Experts of a small language model: 194M parameters.
Below are experts of layer 3 (counted from 0) of a mixture-of-experts language model. Rows are named router (the router's row for the expert), gate (a neuron's input weights, with its number), up (a neuron's input weights, with its number) and show model dimensions 512-639. Each number is 200 + 20 x the weight over its row's rms, rounded and kept within 0 to 999.
Before each expert's rows: a language model's description of what the expert responds to. This comes from a sample of Wikipedia text that the model never trained on.

# expert 14
It responds to: Function words and verbs starting a clause after a comma, period or pipe, such as It, would, In, which, engaged.
router,224,169,206,173,188,176,215,184,151,254,226,210,185,179,198,205,203,207,208,251,199,198,236,195,205,207,217,182,171,199,192,208,196,223,186,211,200,181,201,224,210,209,202,251,214,184,231,189,239,225,177,192,211,198,213,196,203,168,189,208,200,208,201,195,189,205,201,197,194,187,195,218,175,174,283,198,213,187,184,178,189,201,208,209,180,161,186,204,158,203,203,207,218,213,203,184,199,222,190,197,165,201,188,240,186,223,242,197,208,213,212,199,231,154,185,217,223,195,190,182,169,165,195,193,191,176,207,188
gate0,195,191,179,185,212,223,232,189,201,164,239,173,207,172,225,168,203,192,213,205,209,190,197,208,202,193,199,187,223,178,192,214,158,222,212,172,208,223,216,202,193,208,190,250,200,198,173,184,176,181,177,180,196,233,196,218,177,179,191,201,178,206,211,246,160,190,198,231,209,198,230,170,199,198,177,204,223,205,224,203,240,189,231,190,206,173,212,217,221,193,197,182,260,229,204,190,214,195,195,179,213,211,207,205,163,153,245,231,177,216,217,200,191,167,185,205,210,191,222,179,198,200,203,240,228,202,207,197
up0,221,143,199,197,200,186,192,227,195,183,208,186,213,181,181,203,188,182,179,210,213,173,213,195,196,208,176,189,207,172,226,223,176,218,199,187,205,217,193,228,219,216,203,238,190,186,178,224,201,196,199,227,187,236,223,201,201,179,203,173,172,205,199,210,179,230,230,217,213,174,192,187,180,213,197,188,213,200,211,230,243,244,242,227,194,185,207,194,200,184,243,194,220,231,213,173,218,181,178,176,216,206,198,206,200,210,243,174,200,228,207,234,220,182,166,188,220,172,198,186,210,183,186,208,203,223,197,193
gate1,189,197,198,222,223,193,211,204,209,202,219,160,196,178,194,187,176,207,192,234,229,233,241,181,206,213,209,206,227,198,208,207,218,172,185,190,174,177,174,197,200,212,191,211,206,202,215,199,188,223,158,206,226,225,189,178,239,182,178,217,162,220,188,197,210,215,226,190,187,219,158,204,181,209,216,182,203,196,218,184,221,198,215,211,222,173,211,180,217,216,179,206,205,215,191,224,214,213,239,219,177,197,188,233,180,204,206,193,207,184,180,225,195,206,191,231,178,207,202,180,200,198,204,219,199,228,205,208
up1,207,213,213,208,204,178,226,206,209,194,221,178,182,174,204,156,185,206,212,177,239,228,254,178,202,195,200,214,231,219,199,187,200,163,167,199,191,220,205,222,208,197,176,212,175,173,192,193,180,212,185,176,218,239,199,167,189,160,204,205,197,211,218,196,208,213,201,212,197,230,169,188,208,209,225,184,175,157,214,195,200,179,208,208,209,179,200,194,217,204,215,203,215,218,173,185,190,218,202,217,175,202,176,227,185,201,210,227,221,194,200,192,197,223,184,205,178,191,203,177,198,210,177,190,200,212,187,197
gate2,211,176,221,212,202,178,247,212,179,194,205,146,219,200,205,211,178,195,207,180,190,208,158,205,201,200,203,189,180,241,208,206,208,193,179,198,210,228,177,172,223,196,201,160,193,197,196,221,189,179,191,230,220,195,179,206,223,219,189,246,213,193,205,197,212,168,189,180,190,195,226,177,192,213,200,186,182,163,209,213,209,203,196,216,205,215,179,184,228,197,203,209,182,176,233,253,213,222,194,167,163,203,181,224,217,272,190,205,202,217,198,191,192,151,201,189,203,173,183,220,214,162,190,191,208,202,191,205
up2,192,187,199,162,213,215,209,240,201,188,196,189,200,209,209,173,204,189,178,203,207,213,184,188,183,196,204,176,210,209,206,196,171,186,176,174,194,193,202,204,206,207,185,197,205,196,150,221,224,204,192,224,230,211,227,199,197,225,210,172,205,202,237,188,182,204,184,230,199,231,206,191,204,215,189,192,191,177,211,207,193,192,206,214,221,192,170,164,194,217,190,232,247,182,201,225,206,221,212,171,179,156,192,189,205,219,196,202,190,207,196,181,229,177,229,211,218,137,195,153,178,196,134,200,198,190,226,147
gate3,212,202,223,199,166,200,191,213,169,216,180,201,212,219,200,171,215,185,198,185,194,188,180,201,200,234,186,239,201,197,202,198,220,195,200,195,206,203,207,221,189,193,212,204,198,204,227,208,207,209,169,202,210,175,231,228,203,212,186,230,202,171,186,214,215,173,199,189,191,196,202,190,230,180,202,181,183,159,204,180,185,176,222,196,159,215,175,242,206,222,171,184,196,211,230,203,200,181,205,187,166,229,196,219,184,194,218,175,182,211,180,218,217,218,195,252,245,218,205,202,195,203,228,211,189,215,193,210
up3,198,219,175,227,175,184,233,220,194,202,217,196,198,218,175,196,178,218,188,236,160,165,198,202,192,190,191,211,164,201,200,189,251,186,176,202,238,194,156,207,207,214,187,204,214,216,177,223,213,193,188,205,259,219,203,216,211,185,176,182,207,175,218,210,224,176,199,177,193,177,229,181,216,232,202,182,171,213,191,203,187,196,222,172,191,194,173,207,223,216,186,181,202,193,185,172,193,190,214,224,173,220,186,164,197,129,205,186,161,204,189,249,213,187,137,260,228,220,211,197,236,159,202,207,190,233,220,176
gate4,223,194,161,221,209,220,215,208,186,233,225,187,188,213,170,199,185,221,192,176,198,197,224,185,186,200,218,203,237,216,191,206,203,212,229,214,219,202,177,201,204,213,241,235,209,218,195,185,191,229,219,215,251,186,194,141,174,179,189,202,180,212,194,214,180,175,182,181,203,189,202,192,204,200,251,167,213,187,193,207,183,194,193,169,219,194,217,189,211,183,207,202,198,257,198,230,223,206,220,190,209,208,151,203,175,196,220,188,222,150,204,209,191,178,222,176,191,192,200,204,242,187,212,191,171,189,220,192
up4,206,213,210,213,212,195,189,201,201,236,209,211,191,226,157,197,202,210,168,188,241,206,196,208,198,215,203,181,224,200,217,189,182,220,224,186,192,209,211,203,206,230,214,241,153,182,205,201,228,205,190,215,221,187,224,179,217,207,190,178,172,232,202,200,178,202,172,172,205,199,198,210,225,200,201,205,200,243,198,195,218,186,206,192,218,187,203,181,177,191,188,205,197,238,201,207,200,200,214,213,221,222,154,197,200,161,216,213,166,192,175,235,186,207,204,222,204,226,222,184,217,186,206,188,172,192,211,200
gate5,207,172,233,217,184,207,210,239,201,213,224,203,213,192,201,236,167,170,196,217,218,194,224,193,216,186,208,225,193,220,232,220,236,198,176,183,224,180,202,255,187,205,182,223,212,189,233,184,181,217,197,183,201,218,215,235,196,178,217,247,184,200,219,214,138,241,177,225,218,146,199,206,176,198,196,200,219,176,227,189,223,193,192,218,180,187,198,231,194,205,224,218,220,200,210,209,180,226,191,210,200,202,211,194,195,171,189,143,240,206,169,188,200,206,182,209,215,229,174,185,202,178,229,186,226,161,206,180
up5,234,210,231,231,177,196,201,230,176,211,220,218,209,175,186,217,199,191,192,222,199,195,193,190,211,226,194,201,189,241,231,222,222,179,186,185,202,188,192,225,164,176,192,220,183,206,192,190,201,185,196,188,178,190,204,220,202,179,217,235,197,219,227,187,168,188,196,251,227,168,205,208,210,214,219,215,232,205,209,203,197,188,197,212,188,201,177,188,177,187,236,173,224,184,225,189,172,197,195,194,209,175,199,199,218,213,195,146,208,214,204,214,189,210,161,226,220,213,197,193,171,209,176,191,190,170,181,168
gate6,213,210,169,213,199,165,192,209,207,204,236,201,191,207,205,249,206,206,171,192,163,203,194,219,177,202,160,242,203,201,210,189,211,184,191,210,186,215,195,201,201,185,189,218,170,175,204,240,201,167,185,201,202,202,197,193,186,222,155,222,176,250,195,224,176,211,183,196,186,212,215,231,176,175,190,175,177,191,154,215,197,187,195,212,183,176,194,217,202,204,202,226,162,198,192,204,209,206,198,209,188,187,158,160,187,190,251,203,169,215,193,222,181,166,142,223,221,226,211,216,207,194,188,198,205,189,203,192
up6,189,182,213,189,197,196,200,201,232,189,211,189,220,223,206,198,164,194,205,183,199,196,201,211,189,188,184,205,224,236,204,162,173,188,185,201,156,175,219,210,190,187,212,189,169,198,202,219,189,223,186,217,210,187,201,189,227,205,184,218,221,223,189,221,197,212,189,234,187,215,224,212,186,197,219,199,220,207,185,162,229,183,183,197,198,205,197,172,175,201,210,218,191,186,171,190,193,165,184,216,197,211,189,159,212,211,229,190,168,227,202,188,178,170,197,199,243,206,224,193,203,200,197,212,213,175,223,208
gate7,169,192,222,214,201,191,236,224,179,237,222,213,194,217,185,204,174,239,207,191,239,227,203,190,187,179,189,186,243,199,201,206,213,170,200,215,214,177,196,189,159,226,164,249,185,193,235,175,217,211,206,184,208,207,170,181,181,212,193,184,227,183,235,187,209,172,176,211,197,203,216,206,172,191,228,205,244,240,188,186,205,188,204,160,171,219,189,221,213,196,184,199,184,215,206,216,201,224,214,212,182,198,158,208,217,218,212,212,219,210,231,223,204,196,222,225,163,198,235,189,231,188,207,228,187,191,210,224
up7,189,193,216,214,188,208,230,198,223,230,205,203,197,201,166,218,143,216,199,208,230,201,203,190,166,214,212,201,197,208,176,210,153,168,176,183,165,182,196,190,190,247,161,233,233,197,214,207,216,221,217,179,219,233,204,237,195,214,203,214,181,193,207,188,208,168,190,235,218,195,200,216,176,210,205,209,231,235,191,191,223,195,205,181,172,206,199,202,202,204,189,212,197,197,174,208,211,199,225,211,174,181,169,222,186,200,216,208,204,178,191,208,188,150,220,225,185,198,227,174,194,204,195,207,185,219,201,224
gate8,196,197,228,210,163,224,173,187,189,197,218,194,206,180,189,212,190,211,219,189,230,215,212,228,206,211,187,218,224,173,177,187,211,213,194,210,209,184,203,221,194,183,221,228,211,177,231,216,167,204,188,217,239,183,219,216,189,174,225,206,183,214,200,208,187,191,192,168,211,160,179,218,186,218,201,184,170,186,223,207,197,233,181,203,185,194,160,215,216,129,195,210,228,191,203,176,206,225,226,173,217,185,196,177,212,214,217,179,210,169,181,244,210,218,168,205,201,222,173,215,200,193,178,144,197,207,247,243
up8,184,209,233,200,192,195,192,193,190,228,211,193,196,156,203,229,186,183,197,205,236,218,210,198,222,202,233,214,169,191,198,184,177,204,202,193,188,190,188,192,186,229,177,225,207,206,236,240,188,203,209,201,184,199,198,208,198,194,229,195,204,196,175,190,206,225,207,219,203,173,193,210,174,229,210,159,181,216,214,173,205,233,198,199,177,183,186,165,202,156,182,170,199,172,200,172,207,213,242,152,213,198,196,205,191,232,221,210,208,199,182,223,237,189,180,190,211,217,204,213,204,211,203,139,194,184,214,216
gate9,181,208,186,195,222,206,228,206,167,241,197,208,196,232,178,209,180,188,218,182,180,183,194,208,171,247,206,202,231,195,230,202,197,225,194,224,217,176,180,223,185,166,214,171,203,229,192,191,181,212,189,196,227,233,208,163,203,202,179,210,198,167,214,213,215,190,220,225,179,180,189,181,183,176,198,194,202,198,193,211,239,180,188,237,188,183,172,224,204,240,207,203,217,218,205,234,198,207,228,214,183,186,198,178,210,217,206,172,251,197,178,212,193,196,195,225,222,189,226,195,165,161,196,183,191,197,164,188
up9,207,211,208,205,196,218,188,175,175,175,169,235,180,218,195,207,167,188,195,205,193,201,212,148,184,186,187,192,202,232,219,192,225,183,199,210,208,175,219,199,170,200,171,183,185,228,192,220,198,214,176,205,178,215,145,211,225,197,178,169,184,196,200,226,201,222,223,199,206,221,207,186,207,199,211,178,194,210,220,174,195,206,199,212,224,167,209,205,209,223,177,216,209,209,227,188,200,182,203,171,221,176,196,206,186,203,185,181,164,218,190,184,189,195,202,211,190,206,210,194,231,153,169,200,166,179,150,214
gate10,224,179,192,218,215,202,180,183,181,197,178,181,225,211,185,246,216,193,182,217,216,201,177,221,168,232,199,206,185,184,222,215,200,186,178,156,205,197,219,171,177,192,201,219,172,202,203,173,176,198,178,196,202,200,202,199,209,198,242,193,166,203,168,197,186,233,220,181,216,200,202,199,210,187,218,206,167,177,188,193,209,207,214,211,180,176,188,214,172,185,219,204,233,164,229,229,212,180,214,216,193,214,178,194,175,162,195,211,177,201,220,214,178,178,239,186,234,198,212,196,222,196,176,213,176,167,220,190
up10,187,174,225,185,194,204,197,180,189,207,194,180,183,196,217,203,195,148,171,229,229,212,180,212,170,209,229,210,224,182,209,191,220,168,150,197,234,212,182,198,198,194,230,252,182,165,194,178,211,209,182,208,190,237,221,230,215,220,243,218,183,169,193,222,199,193,211,177,214,167,189,189,207,182,237,165,173,194,226,198,198,200,189,199,216,197,201,186,171,184,213,209,212,187,188,204,208,213,205,190,182,179,168,197,189,204,190,237,190,222,199,213,205,183,206,217,240,198,202,203,206,209,177,205,169,152,195,186
gate11,230,182,172,215,225,193,215,171,189,235,205,207,171,219,178,208,195,174,187,181,191,211,184,227,199,176,205,189,212,195,198,188,190,178,208,198,202,229,145,221,207,222,213,145,212,200,214,221,206,202,212,194,198,227,214,185,204,190,232,203,220,174,215,204,155,186,186,181,214,201,201,199,188,185,178,181,203,206,219,229,229,194,207,231,237,178,196,180,240,237,183,182,172,198,176,179,187,204,187,207,220,222,211,185,190,183,203,213,214,183,199,225,231,155,190,214,242,172,161,218,252,193,176,195,186,221,212,186
up11,205,221,166,173,205,198,200,200,185,200,162,203,198,201,200,218,185,180,218,211,201,190,212,235,202,197,207,180,238,198,214,185,225,195,179,176,190,209,206,178,201,221,146,203,167,198,187,183,197,218,198,212,186,236,171,193,188,199,187,234,243,209,223,234,174,248,220,170,200,212,207,186,205,231,213,215,198,207,195,186,235,179,214,200,205,209,245,177,208,186,203,198,174,204,198,198,199,188,185,223,186,171,198,201,189,220,229,196,178,176,209,209,227,170,195,201,170,186,222,192,228,182,169,246,191,191,231,175
gate12,236,192,210,172,234,212,212,179,179,170,219,179,204,192,210,206,221,231,157,236,207,202,200,223,206,213,155,223,211,214,211,156,205,206,191,193,233,189,216,200,227,198,209,208,197,216,195,188,187,191,165,198,188,212,221,220,169,231,217,189,208,222,194,208,200,225,195,212,198,220,228,200,193,181,201,201,207,206,188,218,170,269,211,180,226,170,201,205,186,196,219,224,204,203,184,180,192,202,165,213,211,187,213,218,169,218,194,182,220,219,202,209,213,191,185,179,211,216,211,200,215,186,177,235,198,193,185,188
up12,242,194,188,178,218,207,163,193,143,171,198,184,187,176,207,218,209,224,203,209,207,158,184,206,177,210,216,221,219,222,232,196,182,211,187,197,196,205,198,203,177,181,170,226,174,201,191,178,230,198,210,205,213,227,187,192,201,213,228,171,195,220,214,224,218,229,182,221,192,193,213,210,153,202,190,187,214,188,215,176,211,207,191,191,236,207,205,201,189,152,252,186,179,202,203,214,218,181,180,221,208,184,177,214,202,203,189,209,193,195,166,200,181,201,202,180,235,172,180,180,227,157,193,225,195,204,190,215
gate13,191,188,216,219,211,247,197,203,175,231,210,175,200,163,224,198,201,221,216,208,182,197,195,209,165,213,172,188,202,189,239,187,167,211,181,197,188,183,162,210,187,223,162,220,188,172,197,216,238,192,191,231,204,205,190,222,193,189,213,176,216,227,206,213,201,189,153,204,218,213,195,201,207,213,223,166,260,210,189,173,212,200,220,178,209,219,184,208,161,250,192,184,225,222,207,182,172,197,235,209,211,194,174,206,189,207,207,204,170,200,190,227,184,175,190,242,205,193,226,211,195,177,182,204,208,209,195,224
up13,212,166,198,185,200,192,189,226,197,233,182,179,187,198,196,201,187,205,165,181,193,203,177,205,184,211,197,170,196,218,203,177,199,217,235,201,191,199,168,181,189,216,179,226,197,182,183,187,259,192,205,231,193,202,181,209,164,190,214,181,193,205,205,203,209,193,183,187,192,187,166,228,215,225,210,172,236,194,154,179,187,228,208,204,177,231,225,202,145,214,181,203,142,205,235,200,185,188,249,229,229,174,214,213,221,229,207,182,195,221,192,219,185,184,187,233,186,216,228,220,178,179,202,163,212,158,211,202
gate14,226,208,199,195,235,204,213,174,173,210,203,212,168,197,194,185,168,197,187,213,202,199,200,224,198,177,207,188,206,205,208,196,187,167,196,176,239,166,212,218,164,218,209,159,226,209,194,183,200,140,195,218,211,248,233,234,203,181,212,188,171,184,200,220,167,209,221,194,218,198,190,200,207,180,223,192,184,185,199,208,205,219,194,196,236,176,199,196,201,222,200,186,182,161,202,186,201,222,189,180,209,196,216,202,203,209,192,168,229,200,205,189,220,182,199,180,207,184,202,192,233,168,235,239,184,173,175,231
up14,218,193,190,200,230,201,186,206,202,194,210,213,182,183,204,183,189,188,187,235,194,211,182,220,199,184,225,193,235,187,221,185,201,193,200,195,201,173,200,208,200,224,211,192,183,212,184,210,171,164,183,208,220,220,216,219,208,201,202,235,168,214,204,216,187,190,205,198,168,188,173,227,201,178,193,178,184,179,198,219,209,200,188,188,224,191,197,208,173,200,216,201,184,176,184,190,194,195,188,207,191,203,196,219,208,217,195,208,216,175,205,205,226,220,180,211,167,173,199,172,219,201,211,232,190,185,217,199
gate15,174,195,171,186,245,187,202,201,209,212,201,201,201,183,208,203,212,216,212,194,190,204,252,210,179,185,231,177,192,182,198,188,177,180,170,201,188,197,182,209,153,219,209,225,227,185,222,195,203,216,217,197,226,182,198,198,219,209,200,197,220,198,197,223,168,193,190,226,174,203,221,214,165,203,217,222,211,195,177,204,223,197,220,193,177,192,170,188,193,190,232,204,214,195,184,188,188,226,206,221,206,176,198,216,198,237,228,199,229,205,193,243,191,183,185,202,209,221,215,182,188,174,216,239,172,211,203,184
up15,200,173,165,193,254,192,200,250,224,199,160,203,190,164,203,218,186,196,172,183,206,200,216,187,182,216,187,183,200,199,194,166,192,163,197,206,192,181,193,205,152,196,218,228,213,200,203,228,222,193,213,224,201,204,191,206,213,196,223,231,214,214,185,190,192,221,187,163,168,198,177,190,165,196,197,207,192,202,178,209,249,202,189,209,210,187,192,173,172,190,196,212,202,218,195,203,169,241,235,198,203,170,185,218,184,192,231,183,177,219,205,228,193,166,213,179,212,197,227,206,218,191,216,197,231,199,204,184
gate16,227,202,189,210,187,174,232,215,193,192,208,194,190,198,218,211,186,192,209,205,219,225,198,194,185,235,196,214,248,198,213,208,166,210,170,194,215,213,225,185,178,193,182,230,223,199,218,204,179,186,203,213,232,177,215,174,199,181,211,200,175,185,166,213,191,215,242,251,213,190,216,191,218,192,218,181,215,188,182,205,210,191,214,182,198,207,236,201,225,162,209,223,172,211,197,185,205,212,197,199,215,200,194,208,172,171,208,209,202,194,204,214,212,179,200,191,218,186,180,202,218,174,186,174,227,213,220,204
up16,201,183,199,185,209,172,210,251,184,188,203,217,192,215,223,182,176,251,185,219,221,192,180,181,194,235,191,173,206,189,207,171,176,158,168,179,215,199,211,201,219,181,205,213,205,190,181,190,209,199,197,205,192,194,216,166,192,186,200,189,178,181,202,200,180,212,224,225,216,197,221,172,191,167,204,201,208,187,174,211,213,204,237,191,206,212,195,194,219,197,255,208,168,181,205,192,199,185,200,198,180,176,199,245,193,191,202,197,188,205,191,223,206,170,199,214,202,200,188,218,194,203,194,204,227,211,201,186
gate17,184,181,209,186,205,226,208,197,195,178,189,213,261,180,208,215,164,180,201,204,182,215,189,202,194,222,205,206,206,191,226,203,240,224,200,189,192,188,142,208,210,222,199,201,181,198,188,212,207,216,186,212,230,203,181,162,186,216,174,205,219,200,198,216,170,216,190,202,210,197,202,199,241,195,190,207,195,161,195,234,221,178,176,202,200,221,183,210,209,195,234,218,188,210,199,200,220,242,232,197,214,180,190,178,198,213,230,201,197,205,231,212,211,214,202,222,216,197,214,196,204,191,148,218,216,220,194,230
up17,227,158,226,205,179,182,225,216,229,199,186,178,155,217,196,177,174,217,210,249,217,180,228,182,213,184,175,173,183,177,198,182,184,226,218,170,218,210,196,183,248,178,240,221,215,185,214,189,179,194,188,184,190,204,194,239,176,225,218,182,219,183,249,190,196,225,214,197,234,207,206,186,195,198,228,216,236,205,171,187,183,196,204,200,204,206,199,195,174,212,173,198,164,214,192,213,248,187,200,198,193,236,180,210,193,221,195,211,197,219,184,178,197,240,228,220,169,190,204,253,209,215,202,218,218,197,203,187
gate18,250,168,194,233,203,188,191,200,162,221,205,189,213,198,193,218,189,172,161,226,183,217,232,224,176,190,216,160,189,249,200,205,234,177,181,176,239,192,186,226,219,226,205,203,186,184,225,250,212,188,205,196,210,182,188,215,181,218,210,214,225,204,197,200,188,163,197,204,197,197,164,208,195,204,208,205,235,176,201,209,170,201,192,216,190,188,214,193,205,263,180,242,173,197,162,186,182,202,192,192,181,165,183,208,227,197,200,177,178,204,183,201,218,237,180,191,194,215,236,168,226,214,178,169,178,194,196,188
up18,247,175,216,226,220,193,178,160,217,208,207,208,243,187,181,241,157,198,184,224,207,188,189,209,172,201,204,216,189,258,220,175,189,153,180,173,210,199,175,195,197,200,206,179,213,180,202,210,207,195,187,207,195,187,186,207,210,206,209,159,197,192,192,184,196,190,169,163,208,194,149,201,183,175,205,178,199,224,206,230,185,198,209,178,181,202,217,251,222,203,182,222,170,190,208,192,197,208,203,168,190,170,184,186,217,176,218,162,168,197,201,204,221,185,212,173,194,202,233,198,180,181,191,183,174,194,178,207
gate19,214,186,186,186,205,197,254,236,193,170,171,208,217,212,206,212,209,195,229,216,205,191,191,199,191,204,202,224,165,170,208,195,228,219,219,185,193,209,213,191,184,190,195,249,226,214,195,209,225,182,205,235,217,187,196,202,174,189,199,178,188,204,189,213,173,185,228,197,227,185,180,192,217,208,192,187,199,170,207,211,197,123,186,186,228,203,228,197,204,203,196,206,224,187,198,198,240,200,196,214,183,218,175,202,201,244,199,171,179,183,173,215,183,199,210,161,231,200,199,211,228,173,182,208,206,199,197,208
up19,187,195,198,179,185,226,232,212,232,192,194,210,227,214,200,192,214,162,222,190,222,192,192,201,192,198,215,207,203,178,224,229,231,169,236,184,189,212,222,197,165,165,196,226,208,199,199,168,187,174,193,223,224,209,161,179,195,162,203,200,195,218,213,192,187,220,231,212,229,176,178,195,207,221,169,203,198,193,233,202,217,183,197,215,204,199,235,185,191,182,186,199,166,188,214,207,263,201,207,234,237,168,200,236,205,223,203,167,151,202,192,233,220,176,236,180,200,172,186,196,189,191,210,197,178,198,148,203
gate20,192,223,207,210,200,205,244,228,205,182,177,192,195,208,181,233,213,236,196,193,207,211,232,224,205,201,216,233,167,193,218,201,175,191,185,229,220,226,171,229,196,194,242,214,199,214,194,208,169,210,170,211,194,198,217,223,224,202,201,200,191,188,178,168,151,208,192,201,214,194,172,218,162,212,169,188,214,183,244,223,238,199,229,186,171,218,159,220,192,201,182,194,216,210,226,171,219,156,164,194,247,225,219,190,230,208,179,184,192,218,191,210,189,206,198,223,227,190,201,207,192,201,187,182,198,207,182,177
up20,204,202,234,161,183,211,240,189,236,225,165,179,215,200,227,237,201,168,204,226,206,217,213,193,194,171,178,181,174,192,204,204,246,175,226,162,180,186,217,200,186,236,193,204,198,247,209,189,198,205,187,211,245,197,181,187,217,226,221,186,179,203,191,215,199,228,204,219,214,215,190,194,202,225,212,173,216,175,228,211,201,176,205,178,197,232,171,199,205,159,167,194,163,191,167,212,198,200,198,168,218,203,173,234,193,193,208,198,187,216,215,182,214,228,221,195,237,172,197,165,186,205,190,209,212,174,198,199
gate21,213,197,209,201,201,224,242,206,230,201,195,228,224,166,211,200,177,183,202,204,208,211,246,229,191,195,199,224,183,220,201,177,203,218,207,200,197,179,179,204,199,190,269,203,245,195,196,217,214,214,218,244,231,202,238,194,230,173,217,217,179,174,197,204,165,186,201,170,230,206,217,192,203,175,189,205,211,201,242,203,240,207,211,212,178,221,189,233,188,183,181,207,220,209,191,220,193,240,184,179,201,195,224,228,220,233,203,194,225,203,182,207,223,179,208,197,204,188,191,200,199,189,190,208,219,195,183,201
up21,178,191,178,247,208,211,243,173,229,221,223,204,207,169,201,223,175,181,189,212,187,232,214,227,183,212,194,215,201,166,206,203,212,216,225,209,183,196,195,216,198,213,210,173,221,201,188,197,180,188,208,226,223,208,205,202,203,170,199,222,238,184,212,195,183,198,218,167,222,205,223,202,200,207,177,180,191,211,213,218,207,203,175,241,192,224,240,200,191,230,139,172,193,217,204,209,189,213,204,207,226,160,187,219,218,212,219,228,201,198,197,201,227,155,204,198,218,190,219,190,183,187,214,216,228,180,176,184
gate22,176,147,179,180,208,210,165,200,189,204,203,185,213,218,201,237,184,211,218,189,223,216,183,185,184,204,195,196,215,192,185,161,185,204,214,183,199,187,158,207,185,204,239,206,190,227,233,225,203,210,216,229,217,199,227,187,193,161,224,221,184,201,190,204,221,182,208,169,185,187,187,225,161,173,222,206,205,205,184,233,191,202,190,216,166,181,181,218,211,228,188,232,144,205,198,249,228,231,210,197,207,217,172,223,185,195,209,199,231,185,214,265,206,182,200,233,218,214,206,190,236,211,195,205,210,192,220,225
up22,200,243,198,221,206,235,195,179,195,197,143,215,209,156,206,232,208,181,196,151,197,194,190,217,194,206,185,216,194,237,215,206,229,242,187,215,197,194,205,219,205,198,194,208,202,204,182,199,199,170,199,219,205,219,221,184,188,215,222,214,200,172,223,244,185,178,193,222,202,176,204,199,214,191,188,163,215,166,219,197,209,154,216,199,220,212,199,169,235,169,216,161,212,207,227,190,182,213,235,176,202,181,218,186,239,193,231,184,183,182,207,217,249,193,218,192,212,164,186,189,207,166,227,196,207,202,197,209
gate23,202,195,221,179,215,213,198,170,214,161,203,187,203,175,231,199,177,200,174,197,205,190,230,227,221,184,201,194,214,219,178,192,231,163,177,189,193,172,177,201,202,202,235,200,240,192,189,212,181,255,177,234,241,179,205,178,201,217,202,210,218,222,220,182,220,207,197,152,164,216,207,171,214,180,208,210,225,182,207,211,206,191,220,173,216,188,190,165,215,204,205,213,196,179,169,212,206,239,185,195,168,156,161,226,196,205,222,186,211,164,239,212,179,171,218,203,204,197,213,213,209,216,166,192,223,197,151,188
up23,200,223,185,212,227,188,210,206,224,175,194,212,173,210,190,199,193,214,189,179,196,170,183,196,182,239,196,218,213,181,177,182,171,236,190,190,165,193,180,187,194,207,189,163,215,224,200,212,211,199,219,206,205,216,215,193,180,175,195,240,211,236,176,182,193,200,188,195,174,202,180,216,177,210,180,165,231,181,192,198,247,204,197,204,203,228,198,195,228,199,212,200,213,219,176,254,205,204,193,212,249,202,200,198,235,179,228,208,196,178,191,193,208,163,217,220,203,185,165,201,161,171,182,197,168,191,205,227
gate24,187,216,206,192,218,179,208,215,197,169,186,225,191,194,243,209,195,191,217,185,206,233,225,198,210,199,172,176,194,217,205,186,167,170,196,188,227,202,142,218,203,226,249,168,216,215,174,198,199,180,229,226,208,238,197,177,220,221,187,198,202,169,164,200,192,192,180,188,228,191,172,182,195,214,193,190,247,182,217,189,244,213,209,186,179,205,155,165,191,204,204,210,211,192,186,210,254,195,200,195,207,175,199,214,195,185,234,207,185,212,200,211,188,180,237,197,201,175,189,159,209,198,166,176,214,172,229,198
up24,197,182,165,226,174,220,218,200,203,173,215,207,169,194,250,204,227,198,236,185,223,203,190,230,199,234,208,197,194,194,197,209,174,192,215,183,236,210,187,223,209,215,216,192,219,197,195,195,190,175,228,213,196,215,194,169,227,227,204,192,221,216,197,232,218,183,169,198,227,183,189,183,211,203,187,216,209,193,207,182,199,200,193,176,172,179,178,143,201,196,197,176,256,204,182,222,222,199,187,208,178,177,211,228,186,193,221,206,190,175,182,222,158,147,190,211,201,185,175,192,177,193,186,194,213,211,190,199
gate25,213,219,207,162,212,212,202,195,205,228,195,218,180,213,166,179,219,193,204,194,225,234,181,211,183,202,170,198,223,176,219,177,213,247,200,219,209,182,236,182,222,212,184,190,218,229,192,222,201,195,173,174,221,197,191,213,235,182,213,184,204,224,215,186,236,204,176,194,194,216,199,188,164,199,209,182,230,186,178,240,194,177,240,195,164,177,205,151,170,210,200,186,171,209,208,233,199,179,228,213,192,209,201,219,210,207,227,204,198,183,176,220,201,189,218,189,179,170,218,190,204,188,217,200,209,195,180,210
up25,166,186,184,190,242,221,188,205,204,183,225,206,241,203,205,178,178,191,158,206,194,207,203,182,194,179,219,185,216,219,243,199,190,199,210,176,210,189,229,210,196,205,197,240,221,234,225,184,231,214,191,200,187,231,242,217,221,178,241,216,183,202,182,177,197,192,204,192,222,214,209,189,188,192,222,185,204,230,199,227,223,178,235,198,215,207,169,198,167,188,228,169,174,223,173,188,175,191,191,173,197,167,197,228,187,182,191,180,164,182,209,166,218,174,185,203,203,206,206,190,205,223,210,189,179,196,220,189
gate26,166,203,201,171,226,204,190,197,191,197,215,220,205,184,211,222,163,188,220,223,184,207,184,219,170,186,211,175,186,211,205,145,176,174,241,187,193,170,180,218,199,216,211,243,198,184,231,180,214,243,207,212,196,226,190,206,204,228,192,214,173,206,178,188,176,235,182,210,186,218,188,178,174,179,226,214,234,201,191,222,199,207,249,211,241,233,216,219,186,215,176,204,207,176,193,202,221,175,204,184,205,191,180,224,196,193,226,222,209,207,213,213,198,179,215,226,185,215,226,194,191,184,235,244,178,178,199,226
up26,171,208,210,190,219,205,180,197,191,197,201,211,182,161,200,209,153,187,239,245,214,201,204,184,202,204,216,154,213,199,215,186,167,147,195,202,184,187,157,189,173,204,213,226,222,212,207,199,196,212,198,204,212,215,200,221,231,217,197,179,211,219,188,188,223,221,166,198,210,208,200,198,179,228,230,173,201,219,185,172,193,212,223,209,216,217,219,203,162,223,192,211,237,178,219,225,238,132,197,191,183,177,177,196,193,188,214,185,205,201,181,214,182,208,191,188,201,212,232,225,199,187,200,209,195,194,190,209